{
  "n_layer": 16,
  "d_model": 256,
  "router_score": "sigmoid",
  "rope_base": 28600.0,
  "lr_mult_qkv": 0.5
}
Below are experts of layer 11 (counted from 0) of a mixture-of-experts language model. Rows are named router (the router's row for the expert), gate (a neuron's input weights, with its number), up (a neuron's input weights, with its number) and show model dimensions 0-255. Each number is 128 + 24 x the weight over its row's rms, rounded and kept within 0 to 255. Numbers have three digits each.
Before each expert's rows: a language model's description of what the expert responds to. This comes from a sample of Wikipedia text that the model never trained on.

# expert 1
It responds to: Pipe cells and dash bullets opening table rows or list items, as in award tables, chart listings, references and taxobox lines.
router:143120140088133119134139141161191129110127166098124081120182123144148138089097096150093124124109143088098186132154141085144099105134120147100161148134134086119113101122162142142121146129110147109112171084132126137108137097160091111105115110110083145101120107164124140105150111114144164106135115080115110130140125133150145148082116095139161089133104110147116088126136122151148097155156157124130090133105194135129167128105124120149090132138157128144115113128143156119146144094202119141119148146149134159130178115161135162128133132140098145126117164137113137106111142094162121120159126124167112144121118161153102142083140106126135097100100113124094097123079145120124125161127112113109157132169120177119111135171171141124145098146096122167104127120130122158133144180131130
gate0:098129131140074127123125142139116128110148086157127132150135107094145108102121090125107096129093128096123119092122116211136126164104139122152157130127138101065144096160114139123132104116109137131138119095131082104108123123119140140134122141086164145176115081128160132167168139120153187104130155116120109121109113138156109119136200115113160160091157163144121116136130156128158141142116162095184149144067117092155152153130151136095129145087132149102110163130090108100123139096116158114100113165150123141139100106122099142083130120110073138123099071145130080150142124116144176133128117103160105106117124122148148135125157133109117123167139110153107115127139160159134110111129126153136136137114094158102126137132099128133144161138100131142132118116122193110145142153161130
up0:113130153120126111172112156118152144120140103136110167128112131116135107152142144132132081104095120125105153105112111118153103119135155109166112127116106139118125132118178130126148153114161144150133181121101167095126142121129154112097088143102115157093118145124077088126126111060134128067153126180112133112152131213109101116088139131139146154120119140152122131144096163156127134130117188132099133109114136134108111160106122123148127177158090143092128145130149154114121099117170112109162145129155113135080081146149129143129143131159160180123114120134112121109140137161123187137138139111114165124117128086162141095098133119128150116104128146134169146151139158123109167123132142097125127111080145157122161146137102114182109103103129145121086121160170121141106155175163123
gate1:112171131138149114112122139113134090097133107114109113126146173139130131127129065107167114145157167141124102132159169104137114146100140127119156131098134070104142119102118123098131066125104176069128149143131049178100119145162116094130124107098132140147109115188122133109151127103130173111105149102076125194124111119159091143132111102092141147139131133135118154138130159148098132155126120115169090139129127132084167116153148109106126085145117134104101153119133102141121133115139126101160135153122142138140133107126157158118112096168090105148135103111120135099159138124108117112125095116127094155108185136109139130151144069140102110134110146148122081143118124129105209180127145101149109103154154125142149135108161119106106123120140108125124136125147124129150147114134124
up1:116118141161100155126127131115149138143104143118130121106087117114131111126132155156148128108138094171153149132100084150098122102110130127113119139133136089134127165147124101106078125127064121115113128134153137104096148145112136119121182152125157116154071087151125114112144083114142124124088141145063134124102082145148074113121118129140161114143110133137148126101134145157138140095158122121117072143114154160135125147129079074118153085121126162140127136143113147110088171094110120124158155131107144154127084123157138099136119135145107127100131154142157109122135110150149117142139142106134095179118133131120130130093136109159107109185142118185181084144100129150152127132134100145166143124189161166158110162092122133156132098098181148094136080108132114111129121141151110
gate2:144110159146145137092151155154128118110145170144109097119099123156126141140111149135121103120098115128116125138147126128108138113137125159093160142198112134142170150104107147169079100154124145195117126127166112141102121123154154113187131107150120136127104140117137112138118106146115112097147146102153118149093158104164100169128133129131159102143116138148113125125142093085123105139148110157142139083121148115120191115143125098122173142115107142132094152113097105141107103097156132154093164071110117137149154114171092136105129100098159112186123111132131137125151122120120134107086131186161130127133133147117151118105125162115120092093147088122107108131112121078164103169105181157085137119113149089168107113149127097111167141131114131107100124083104139154148147127144152
up2:167116149143066122112183124141152149126133104126094088104141143117087128164133147121140133078128164169102099132141144107134137084163113154108151132151055127148131121122144160127043114167133149169087149115124133114120128152108112109154147138160098134115090124130132112141130144125103151105109142098095123124089157145168136161150151138124141114167131144141136127149131121105163161138153115155125142123121153111125174111134136123132165151136113151146161151129121130129104126106146116154117154097101123175126138124189125112102130145123158124159133125162144136145169123140112163091093155191166114127140147123143150143116075169117108103138125120131111120145118131059144138164131188141103143103124151116123100121116151097130130130162096149109091149105089120120104158126139156
gate3:136157127134136120121211131185136132116110122131121163125115143116105143142147100138130140118092168157141081122116193125105139138127118161126120177169126112122133174130128106171105122121107148127147107108118148141100167163108108099114132084118150129150091088140127133127134140180121129135143135174133141118096156112111146120091108138154150177095098166134142155146162115177129137131125088150113108108117132126124104097131141156166160114139143079118167141082118135108141087115147115125096140167144100082143117146075148118155128119142140156123163121104116110138121149190113151155082158105118109103126147171139092076167111100115101137136143134142167146130129086158148137118118120100111106060130131129134114145121113127121108156119138136118066119117144145109149127149131124
up3:110130084128094094131105127142106132112109140137113123104134139168149172166108118144104091139099132094099150105119130088116088102140128128113088151121082151098083109193157140103120087090140163140099111125124099098126110101124117134081135095104107122156094162147114164102140141106141154059123116121089133150131116162127158139122155122140122114092132141135130088112099127134114140096161125083155123124110144113119159111135104140134141104121124137132135151152128121092161125126131117198148142078127161162148130174140144140129089135171085136149116127146133154155142114137095098147162124147166127111129115143117105123117151131148107137095119177123141142106136131147161126115098117146161193143127155113145134153130139135146180132110096158158118084136079165115115140115122189
gate4:168115149154108145125121133185165171126127185146138120119122151124118124114131130113153085115131104118095136141165138149109114140106138127158141183152101146138096129133119176141086123135118153122132154134127132117150110119127095111105106129124090099112119111178117143128131146151121170147132129133156153140079149131144141114155113128119092108116187088120123106078161044130110148178112118073140135123149140115080098184136098105144146108131124106162160130132123099148148139092135127142168181161153117101143137089132131146109130130150153157107146109155148129110090177165165145163124130134093081129159136108160106141120127145125083093144121080111126149112142130113116161162120121143120118109150111093140143173126155103126121091144123152108130156142118130115183133138139143
up4:177123142191133118088120133137111179124106145157138103143118138099123145133127140118129086134159155081098105124157141150082146140102089150129131162148157129089150167115156132151103135133121121139135123123165133089132151110116107162137110139137145114109139112158104138123142131156101126127136151138146133120122137098130142167125089101106100108142126125128145107107149102128098132118123138122156136133122173147073125165111093111126181092123161165181132133133138135108110107117130153111128160152118078133140118092093178140138156147133152118148165072098106118135115147170151112151138186139119095146174114120116156158128103120104123115161134046139140157140130124156135105147120139121101120153146099101114086153071142109087134149083095125110154139105114172126149103136166164
gate5:132117097122093140118102131071112143165099143113134085123116161111141147111154123132086143136160156096106155149108158141155148066116129110127110115112131132135157102165140183130147101111166157108125124129121116115113152115134098133124137131101136130131069151111142144061072125108117094150142125101107160138107097131133124144120134104107152090103105096094103112129158097126123124142115115121115084141117163103112185139109185110158091136113167137130125184116141124138121077112110129129095118059112128125091106076152127144117108159120113131111157120154124104137117162095106093137114112090113100122170117162130150089115106133128106101144082122147140133144149151125092129112165146135158127112135130090113149179146128125156131133100127108168131135121102150137159172165097143
up5:107080162121136103108112074098181120150117142110153072127123122165137111141077134079121118124095125181127124108125143125101127115117107149099172112153117115114123157143108128110118066094158121122109098148142072154111144123092134122137118088132109170139150114111123145131104128140134130135164143138127156132131073147151134127084138150133142118104142121149097135135105131186133135137129114131105119134126136147134125142133115135151173138145129142106133166130115150143148069126157102097144157096140147152133166072109099123132119145140113163110169114102130114105110093150108118145112173110129123163152111131117106145110106113095154109089134127147100161155141108181125142147162194141152190175138142087136125167099096147161162104128134140077104121121097106112137132125128126
gate6:148116142135119125116136097115129132113159132148128126137150127134137104109129186152125109089111166092101094161142099145143149188143097125153128109134128117142136157099126132151135120136101129114137148125131130118169153139187094104102133117102080138116157129116126114122106126096117135104171122106142109133158114148090166110090126139100130131086141160150123139100123175143148155077155125135108146120070146138114178092134111150117144159131137120126126112119137149134137186115132129142149153126114116118128101156130150185117076154103127117135096113110139097155156083110089114101142156138130123116139140144169135179116115136131177179089126132185128137107099109118140133117127126089137102095136126125136082095151108141107150152111071095122130096144156134148162162098054174
up6:096136132117139117148143162161129113119087103110112125112097104115125153173135102085098122157161121173143155150116165103128126087173121134135120148123106160116090113167095124108101152122140104158118138112135106119140087116079132154143137142149172134162142116115128112129137160173128144127111128148089209130093133122155106126155122124164128135158167102153143131136118108126131073135109118120158111139159094113162096154146115109160129109157126137076161111141075096106101080152115121108110143118156104147112142110165140100127159104138116106142129123137128133101135148137174134165124126128154111126128118136080122114144153142108066079136144151090149136146153127161101116119164142149110182102122145130102134166117162119143115135147170145145087160139110123145098118158148071
gate7:158143115134117144149160071135062141122126175150137108103110062148112145117132093114138144104152118134166131131161117134130118126147110166117132099116135109107171114163075149109100110119130146122110103148109107132117093090151107115154151122167126153110143106123138149149103155091134129140104087184124103093142170117135117133126133115139125101190141151091120100123173097136148111146110131105096133116115102177152156143114135130132128134099137183096136152099131101131099127108125114132082181141128097137138150127121156141115126127110136124102132090100062132157113168112127088094104122136144103115107124134079156099165111149141105127156148128104147117179142116104139129129143115147134137079163127136096131117149108096150103149130069160143165108136107168128108088108099121
up7:122164083157132116174145128152079121144142168136156147156121099124115128131120115153099143098144140130131122138150131102132134125103120173161140154134131103120131125140111133089138120116127131130092142130148112124137115087113125052167112140154129125112148161125110098113143103127076094113129094119139138127117158101135140137096173127147142103139113147100125117125137132069125133098088137138107140136134112129114184119167130143076120118080154135148156156135089152095088117126100079137127148070094088161103177130121127142135154107161136111153138126074112119138080132185100081127132129154137109114123107120089166134087127125112123124113105123112129118155126119092112093104115092128108106114172123136098146171095109107104104123120070119157134118185083150113137150090121129
gate8:128108111144114111113090149163097106131116155107131141081113136090101129115132145088120106143133112162121143163156138092189105186135155156144160142120120125164093160160102125130149124104112079154143138110145131072132095095162148127126115160158171088125122103124127113085183133122098123143122121150162154103106078133119136124105121146093147144088100153106109136117149123150163140118167166071168154153099142125082153152098139123153113135151094161082160113125119159090147105148135135126166114156113123093107158075151127090123112125104126098112114137113145121112119082135126093122134154129137100139145108125112165133083153136105150123152146138111126159152134135080134138129114121138102129136144154113186141132128142109142142099115185144168128132124143113115140134094142107
up8:101070188150135099125152163123131059144126116131153102135142143134125108174161093120102106159121128149138110109184128123117117172142108128164163106146122088086096151105148148134146139146131082121135107099131098187111173120152156143121134115137190145112101103154138145120144146138109103142085161150110140121111109138144165133123140145161116141105105116110112112159156130168151141112112126151134138079132122092105097117111155103093125121136137114121111162144103092122136108165124089118158128100087138108119109140082127153147121135119125088113105116089153133147116104150126151128118124127126128131136113094174118092106129137116107125120102127059121129105127096109154144109111066167131127136115122120126115144151162131183165096131142164140145142152108108117158099077168113
gate9:129145115141153167090083128150103092107156155108098160133112128130125124150089103125134152109104090111129135161094125118171140086128105165128133133150160118122176148150146141117079134129115115135107140109119128122111166125128117164114143134150126144169144121083133086123182147109107107103140138155125105144090122158128132124095097138127161133141094121107118143138133121168147116102203180156124110131101120112101125108084137133132102133126117114097136102154102147130116118126144118119151125149110158111151152094141111121154170156085107125130131108112083135153091162130115182107137123070139103110094135120088145118103163083167086177134125117100103106145150118121138149170154120114108091135114123163138159142171133163156143128108149105154096107076148100099104149127154085
up9:107136125140114142167125151122116134123139111122134119138105109112125099115100125135147146071134086070139129144104096140133147122168148158109135153146138062155106132154149148137110137079146104139136087131137115144125150129108121122065158076138092153139095154167130100114150124121132134114132120129174149161112153134130135141150147142094157143128183144166104149170156172109148153158150132115113154130090135104150141134107084163143123162089098171099129111095115163085160125164069122157085132161160158122138116119087128144134115129100113187124134098140111126130142127128117121146166176113136063100119117133104126122155165117151140130121097128111157126138138138161094098124124101093087093163107132138109180170129109165147145117121123120149119119120121136116143108125103119
gate10:141158139136079118124106095099121123136146164136140089116118136172121106144117134149131140117193124104085128161153184129177106153104121070113109143140148116138095115107136097119155127112153121122121109106167170110122150138120131155140163095128109132120140120129122119127122108132131160138129125089126133150146119124126117086117119108157163124107123079139123078157102138112134105120151117150132121100127159137114110081106148122151124109142072121140095124129179126161097123114183114140163088129093124136140129180145129127159074101119100127151132055145123149122100143126125131148151101158138132127092153134151124184124149115133155071162095130099092130102090169127133113128085168144117202125147133133166133126143139144105118136168136131166141137177126090132109114130127139
up10:095154097136157170145118156150136141121158120103100080082137169149117135115133103152135080117126124084148127181144115128159119141123094127123152136105153128129150086160126124118137098118156133077117098127129124136117125118107153167134142088114118133108141124106120157177087086112102140156139098102095156175137145108090119110089112113148181086103113109119136135116124143093140099160126122116117117132141163132144115143090133074163123086144098102106130106143177123128108114167182128159120069135095140114133121135149149071142136076114130140106118100122106128161133110112115131140103128142146146138078130165106120127105110112130151100118139109128111102112116160162138143119115159132117209128144108142120121103149135177148100145135124141140123116185071122116111130105116151
gate11:140106149140123115148136190143189069168152164100119135134150151133147139125111100086123138137146138116151156133118155148114114115134152147130130161143145121132092160168121156151124109123136139082138100131136139124096102111129157132111135151076132128080148118096141112145112135149152150127119109113081112131107111147134174135098132138139099104086125135123118173130139153142151147103181130107117167137134108109124131160139130187149125141102129145150120058089157106138172090068092103126162153167134146167125129093133152147179091159111114143101119153121133134162148120115116118113169108158123161097156125099164086148102147116117143131141115153142123136121128130058097168156117121111150108111129120132135100097130098122147095116111106127094124145108102161083136104136135096
up11:116157112130132163151110099152066172117113143099152141124094124120118123158120130149125141113154140126114127083154158100120151126122123103107140084124115159152131150108112090080133123133131121175140137145131125160195138109131111136146129095137107115173141138164091152140142143128128072134148105167171123138155130111086098135155103118131129161147148143139151091117136126114101119136094120156148105127169162158161134123142123076088111141170120101093108145145097152127113177127124143148106150078147109109119141163084136100050129130152132112147136122143109129141142133122127113127114110126147086124111136128112140092138096147132081136102127086152154102141150132169123112124118123119071125133109138126134174097121170132116145131176133143122070121126155108217137122122148140
gate12:116115138151065114151141086137134124120119125145154125124121117077149147155136097088118134125118200112097090137146089139118120119125138108128119126171092164094174153126167088137123115159108162101117099131083104119102126162123129115119140130092147142088135110128124156119174177140135151129123142120146148114158140130135144070113119128163108172118111123137107105118107144124155134064120090108141134177107160086098163107169123101095122102104141130147127084174136092136136118148163124114148169131147126146116149128127100104106137132163093147131143127105128131108128127155133086180109148156157124100162119093133137119151117107107116124076142135097105123144121167113104128126148156105136092137132100121063163127150155130093104083102104162166120136107149125118141134132109153
up12:156141095113105126189138137126151120154134138089085166111141088133094136144110106141123110125109159113138101128149176116117147150105110179162136134173110133141164139142164107120108118127130159135148084120114129108098149108126107133115138143131116100106144093153119168137114124133157151144138141127118176148157136168144134060100146140148125126133116097148124120141101081136171131100146107097158116123128184115146131095156155142153161129132166140115128120135156136117152147159140089096147127097089061131118137128156171128128170131119104124112112128123088129128071138173139140118107133117124091097166117100105123125178158110138121126122108121151131126133131165085150197153125130078073139136152078122126122160118146110154151150125189151105133120118166107128112122116130145